Below are experts of layer 7 (counted from 0) of a mixture-of-experts language model. Rows are named router (the router's row for the expert), gate (a neuron's input weights, with its number), up (a neuron's input weights, with its number), down (a neuron's output weights, with its number) and show model dimensions 0-127. Each number is 128 + 32 x the weight over its row's rms, rounded and kept within 0 to 255. Numbers have three digits each.
After each expert's rows: "comes before" lists some tokens at least twice as common just after its tokens as in all text; "mostly gets" lists some tokens that are sent to it at least half of the time. This comes from a sample of Wikipedia text that the model never trained on. Tokens count by the router's weight.

# expert 4
router:219052146116152166104133161125120148122152172121098082149145125147152087141181139172087116105140166146176107116104117162115132034150144095065156141087129153160075119164091135158085163115145147148149118098048066125101122135100118109112137153088158099163136131182157096099147140134120131152117149178195114147178131163088147083101109121182146107076082156113108089098099118144104153126085
gate0:119089082139128122104095143123110114128149134093115104129139061108107116184147185123126160142104137146164126178128120173232140078096179140097126142117142171140158205172158084151095102150131101131139106137103096096130096137072174151071171109078160147144143163111084185165121113092047109117139147166111101172120138190104156156107145154117090137095122119071156124077098141102080136186130
up0:144147143120156125162141097175150103124146144141109153134111185094110136105108060158174079094130128145076126089125138090040092155179105101096116167101160090145131063109097146106179125058131117148135110110137139198129178078125086104163086126197117142138136042127159116110161134138181172177126124095145141052104102077128141149154167147126181131158153139173134121149132127156164123088100
down0:069130119107126118139181095128115096150081150149065086145114171080255115135130070146131128084128104136118116155149128082089148099122118092108130073138101124191103121099143102122140150132074139121085144131085156200156094156151081172141129115095150168108155053116134131127138140195167092134165100178108123172153139142103138132179131127143194111118120118176134114161114135165128091102133
gate1:199132127130155192089101153137156154128173144093111130126121144134091138102123149098150186090060115122145138147106117108118168139127194209129090122097108132060103114111087147143099115138125149130104163170068123128134122091108124167071122160224148083143069122115110031149149097154164142174107104162119094164131125150122150124141131051150142163126100120132128131130061144147161144160068
up1:118109114092146150147121087107132155093117121168160150133142139124147113090106139128163120092172155137163126149176092130104178134170105148120129114126176193079127159108103127080110075156186142094126184089165157107151167105156174146111125122143058092148070181077172152110133128109089059191112128123111139114155167117106085149123131168099106130008103073146192181140095130109099128125126
down1:133136118147166104075118065144116142103129124102139200090147130130174121116073122134128152148163072138146177114142113148046148089065144167149147125101131159117214141175120084136103102185173128091094151098164144139187040130089130169142097118116141160116073118121089144132118179072068118105178096103088156125134129143159198089167140144160089155130127103162129114100097128153105108131152
gate2:136090154159149203126141149116109095128126137136104154117170085143200202131162146132095137074097128175131121122102056096116097074094120080167108125161198119135054133086146137162091174122166146142107090126099095115184155083125113175125099155058159159092097098117158126126118114100101140144142119141159129174103095126182142144098139115141191100149063145155059133122142128120149171174099
up2:093133080094127090074109122101138114072142137111128160139147160113137160161064137141189121096222125122183120165124146100119150139107156156070159122120128165078130092112118147096141138135137101167100179165103080113131106153188147154127114068184141032130147132124119152174107095178234148159120148124128140124154108141099132102159096118098070115141129083164178088121143149128107089089137
down2:123141135197106160138127159150075081128155156068115138127104090089166117113128081147105180089076116142133192169136114133182160161110066156149152111123079142137123124179114190094112136154098163167153170087041134118144091109121125152138120150082070124073120121102148107096185094126141079172157181114156125051126072167139159157117128172132155132148119156110117154093094136102102104107173
comes before: "\n", "-", "|", " The", "The", " In"
mostly gets: "==", "\n", " ==", ").", "=", " \""

# expert 7
router:075107142168134119093127181124149145150071155117107079118095147131129120157148148094028186182127136152102135120083070171166166116067107143143139160155071137133149156143109103173136066132100117099100136140079153086157157160148190155150126147122120100132109076185124142128103091101124090203090154118155129141098166131093158134128100122117141112132098128093147120084080110213131172076173
gate0:088098164166155127165184123088179143122080114128175113133107134094139108105112136132153087086118162143156137158128111149114098149129159131107117119102129106178130130110099147122083159112100053088095073089116144076103156140115080098135089085139160151144167150091164092075098091143178105136128173110158149188144152091145137206163243159154090154097184108110085120174128118107131184105141
up0:149125147107171108085110144179094171095130123132088138157154113136104096133063180118148136078123084136156109120088159122141133122173078123097109113146143084076125065153103107143139040148102134220163136107121116168116127120138148182134137060166175158145153099150108048100166166178112127106126125113151169137114157147117132114166160133123120170105164064074107093159173151108149075155183
down0:096133131142140147136163085132169147165095140092125162115102167154072123153061182171160129171073121157200098143103161133144097130081131147101128130150165163143130186131082113109116101152109064086148111123123091117123113163100097108122140100133114147131138087123136110159072155072160086144085161075123169176091127095166084126108214125140102120170173110105201148192072183116121108115119
gate1:175172053160112131135128120140188142118137109108162131127121075145156161102114106071054134058128167148128134144179132140123105109121114097110077093159171134128180207082078144116162153085143133113110091146135094066085116129104214106099158100148090106105150157165166129159117096141141167095156165121051121109165139148135088115150153139119106143200158129181154144087118148127101109086150
up1:129114094129105131132144169159072110115150139132087135137131199108134119118097131158146120097126122060104154068171128083135119111180087125133126165129135155073104154149118160157064111168153185202087074133165135124113127099118098095134097138165174124086197164154179188132142122098062104106152198157149076102116104096066079167159125112109107115142147139153134184068147134119166090144139
down1:161145052144094130101105132122173117154112113142153103135155085111242134072095192122112122107140143139108079187107130135123082158171130158119135148046124106130157190119142119084138130133148166086107121074124127148143146158101137153205160105222142132142106129159057111163067105126129096130123103175119115150129109166101128141094176077174075142135080121145120156119134123137091118117157
gate2:058142159134119129108111111142143099133117149211173158145127130118169138107139117108106127115103156127168113182123122131120124173104114103093117168099086107102120109149118101070186125121168103076188088129115130133175178107058176180129132116174174122113154064151168106112127136121086086148075113174111087126098155098129124168139108157138136134171122164219120154098080121108107201104048
up2:117090188121109064102130177115128100126164110096163133140170092082145193141093145161135082104149117095099103096093076121098125163141197116132220144165099105139118159117128115078140096125152162112107148136172121135105195149140178118126126126112117152154155112087130135140136106110135122126132142150065135093149156052161080096178104170123126218146055139163138144069118136110182145100088
down2:161122107124081145132146123089163150129142174087165117085164125186090128049125174167095085106088087102081124100159084126149160136168105130127086159068111142090129120120079162120119107114125046147157160093179083155136082152139107082122143174112142169169135174253148078083095105153145145146114129144153127117147131139175172176110137107168152099122113141145138106148117081097124130136110
comes before: " the", " and", " a", " in", " to", " that"
mostly gets: " and", " has", "s,", " they", " which", " also"

# expert 0
router:143084165112145120127128178099062077132184090148155119147116095083175180142138132106145081057138100121100136112111134121011142126186154079122129110137124104140066123134108115100104099113117169157137099212129108151094120147120142164178134152125172143130136115190120141152156088141138127102146137177146151114179132153146126100152124101140099189064073140095126044149122157131161100165102
gate0:147115087142159113131080102100142151148137119151151093111143064083164171181130074151144152120162134110143177161122095111131143166141174124180169097166079139090183185178114069094082177102093101151061151144122166095096082120139174102171158050151134088120110111107094129109141107152116135088132122145150135094196095148080091135197153143113087163103109136142176135122104147144097171104095
up0:146121097148138205088126104104103140123115115120180102127152129134112173093116127137080126114211131122181206138091115175127157161093147133154151139084139143107129073103045149112167098080153097148151136081101110147040138145143102134157131083153110133072123143170192146155141130195128147141074095131136180040122160157114115129118107138133137130096103143159085152156083133166088161115095
down0:137112093098094084125125065126174103223117115111102138163092151194085144148119159126066155140139185121170089110164216189121161116181137164113116139075130084083105086132131142130189118213087055106139084136127170134124098111135132133114122116102107158127139130112072152088101095146126096133134143157122108162115155112137169154122142181091104150124163112174123077104176137122128149099105
gate1:191130130098168116114106142154149105201118112094150078134115151087162152111175191082140134097091134152096118059174127211140115155126125147095138083134139052167131026165134164090150114097115151130135064136088134145170151131096104128089143168119089112069171153139132166113123173084125163143125112114122106089124098120158125134156145175102118146111091111131097142152150198091104139191122
up1:126150149148130101170143070145107116129196168104123106111189103125117130124078089173098158153123111143128130182130144178112085083140146064108087152139188163146138142121074149112102162135140052070104194095131102106184119097157168111157183116130157090157084123122152103162096140080132127117096121148153178155182108145103186124095117131158147189139126121107168122067126059129086113088093
down1:195135133123130137139102182111149114134128047053122131124150097146131121122096071157119106070156090104135148090128084123112087121173155133064096181154165141120153073128169146109118184099134098123164129083131152173137149087073110108080138202131116163092117124149177177069117104128162151135091166159136117119179111140160109127162169101141145159148107145150046086134137163192109165136088
gate2:192128152132070171230143090108107139150115112120137117114158083170226073113141171088117144093088123163146098129142115121111127133146095098138116148127076127115137088139149175153119128127127123175171125118129139117133130149134119108119134152149140149157184140095083182114103095074157088125152076117154100170158123115178072124157076109198122136084141131135136087085172106034071132154146
up2:087093139121132135106151133111123094122186073175115113132070134162117131088110087120145103137108157160106150104137159119159083154112100132104111141067228142121174145107115148157141157088123134093101126180144109158099136132164099057125188128096106097147060136103088145160104120136166160113145177167154156131123104042118119079120218175116093121130104176169127145090134090169176174159122
down2:127108107135107124126144126109073086149102061158051123160124142138113147124089073181157110105136142107108151125123153103148110147103124141184140114141173166074100191131129119214170137164093104101137143159118145175154142077137101169160131175096119162148156145172116112127081064119118194118125162198155123128169074095144124134121104150101086073194086044128074157138149111127107138116116
comes before: " |", "7", "8", "4", "5", "6"
mostly gets: " 0", "5", "2", " 2", " 3", " 4"

# expert 5
router:070137178146163082102084164151181096065106111114077114123169103093227092124149138122104125109148162142060127101142147150100151127150087121136169144094099152125186115160117172136145105077174101128120141161137157129142156137131149161098122087102180058113107128167066123170127097079113112183143124094121147097124145133064207131141113086107118166170152087094129154132081118087140095161125
gate0:122114182106175102103101113144066073134124176161116117106088131167116098123120115120085172132132116137118063110157103140166077126122115155084154170090112078141111073167102151169168084146121147112136125071162159140198116171076092149098154091118176060136141125107115166157043146158127089156128145170206155160137128131132148096141184113186135156103145093108157065169140130102147144140114
up0:090145129141108159166177124067134084138175191137125188146125140155150029134147110181090094169154175083084127140113170121141142055127138163132133135102105073146151096162106164174146139094044090082085111097080115173088101168120135119129170104145124101138172134171148128146106124109164080147120100151130086164090160115128129094132131073096091179129098158150156139166099123134177144134119
down0:145112157127154138129115114133173081085125040156162114099083111059106146134109134099142115149072181157128130116150106101078150100132105129161081171134102120157091172063147135087134136093145139096110140161086116106142126146079157173151114215094163201115137193159150177118132128134135096116173130131084145124156062109085141094129098138095176120155151201172077141120148102163151174153135
gate1:115171163088165139130151104123144133119061104121113136099136127158161177180173113116085137142164116080094127100118126169143158111174204113154144106089131106108097115095167081088134069171120138153148152169066098131195115134162125105167063124114162126124120094139139117179184149056153128127128102127189128128161155091099117120093199095073201057150086131124128138088145129077133137125119
up1:136113155109121160129114146083228097115075178120163195132118100147159191107158141141136095079197099104108078135129189181136147159118136103180127106110113071138194098095154091162095142097122149125155142145134071123214161108107148076126128128161090106097100129094150114213148084095106165099154099118106123139100102131153142126127116083143103140107088127143131146077098083133158136157152
down1:116153084184121167139173091167121160140147125085129108108097142081057104092110133125164124191083157115142117127136058116107071202115100088117118146155123136122110125146104146104114165108128152096147096084206142096078098176154187175116114137119146122092140101133148116126105099183128097188185167121133147184096141152149128181173176094157119123143092123078121144133142173102166115080057
gate2:144150206212130101174142146059114150087126137174076181091094116128194139171154124132138158063112098126104093174182112132073168098108104126106181114145131147112118173081103133112092120099152118136119087126125110130124112163091124219146098142157226108129118105131198172094130134122148124070099104146125105142145185118115144097097108148144135133147070106132109133091138127087107143102126
up2:128103130152115149098168154153083087132093164134126141144116094183122157115119176133155143148143088095158100124072185101115162119173189127137056137137114084129105091181204112113172098144194141135163135115132122060117161086146101080139058110156094181153093116118092115117120112120087053143152139086120116122182141154145094087167128104137191147101090170196134116124127085125146097164158
down2:117141168128107166099112166137081101087093159135108175092141115083207242105136128155146125068128137172106162098121172160059114137120201137121065104152125125205129110140182105136124166119139162165126123142076162120114110099165121110129116162124128122119095147093145087121092135130191073122133165073174070134088114143133165063130172103128138125103148109114104092154151080140127144107126
comes before: " the", " a", " to", " in", " by", " as"
mostly gets: " was", " is", " were", " it", " be", " has"

# expert 3
router:107090119127108127149154133103150113193172179158127111125109166152224167137099145154144139140081120092131123154142113140149085093108140138117099101113108086099137155115164136115158064176120167150097083152031138116129165122163123120121096078122047134124141181075172153102067171072110127129217124091113146116110126153144141095103137158090146105130103071153145178119095175112153151117078
gate0:163125120123099137112129197121150182159154128121128099140095103091147128163243115145133109132134112094137142133095058076140195167187072134140105150072124070186130113145136150136158093111141102116119094133058093170103122104121102131110074109139113158171169172134137133110110135123168126126145107108162158123095132176065123077108177100113100088150122141134059188142103179133154183125103
up0:146129133153093104153140135114143099113159130175158072165104142115106081076125104154147151137101149184112147116159149132153138111111115189100059113134074068163132114138150154125098075152090118075160178109085126056126158168098134087131100159131128091155082152190145096153056177134120127132108090158184169095138172128152105222086093140108121132102091144155115122166139183178078135134139
down0:113142103175089134080124150127065125163108109098117158139109153093120184119099198164138102141091130165099146118096128113152134107148112138134157145073187113174132117101095109117180115109155158045163137145103193100127069104018143126129123156119148188130124111163153148121132142124116156167140145121117092116069043135052142149133134116178142169118158125126121125168155063127197129148110
gate1:161092140065134124133132145065094039100091176141107074129168138143118156084105108095135093102124137068128126086122152170170156158171127155148158145115118112124143059133128179137133172158106131136103126067187137118153132099148173125084106102177056106182154147097075176145177125108142159143140190176135124148094090175121135134163146121171142138152084099078153118105106108101144172074144
up1:127109161110102156176087145104133192117110140083103130132138125135123150094140110106187074108132190136140151098084104070175065087093145144124085143069156121130214202146065101142110197154132151124138102178127183115087090173141148090107127152204103150151141126111151100111130098202128167159156120160096093102115148162147155158137102108117143144117115111101135137086115154100063106093108
down1:097134117091139150140137177176117129108107150148108083154177165109063158073071154112129119128151155107148185118095068139124184116129138141149144091124110089136135107094179073158125113135134119139117100177072114138138130114144100061200127083131191138116146077173090107106123129100173187157137118136123134057122104152160131139186108160093158184135166137141080173139095038137144168144089
gate2:152151141102046114085159127139106167135107151169191082064095091158126137138150125145136093164114129169131121061173160066103162098152167086133151040159080149135108083146106132186074158146095131090077173203110114087100130169150123115126142131145122108137139127097210126149116085154140162186159125089122172159148115130147125097136111090148176123124125100164160103118107088135156113128095
up2:141036152154092134202147152103199154062120078143080089125097120121154124142076143102138105149096172150178132151143106165171143103137078110109078091145125139139145105108102109195175113095123128109120166136135112096116126070141110091162161134116186151161104159173166108158138109159142148119119111165138176078144138054113116143139138141099154172160154153164175098081130103084069078129090
down2:095139129105028131169118122088104142091158125145121154156100150114172110145098113145145140172073112129122156072073107117116140130126160122151151129167134113100131147122048151139122055141107136144093081149131146108088142168156152071153209228117171137148127119088130078140110199152166135146121070125126120112122119111137143104150180169053086143167121125115132165152171084104143069131117
comes before: "\n", "-", "|", ":", " ", "=="
mostly gets: "==", "===", "The", " ==", "|", "===="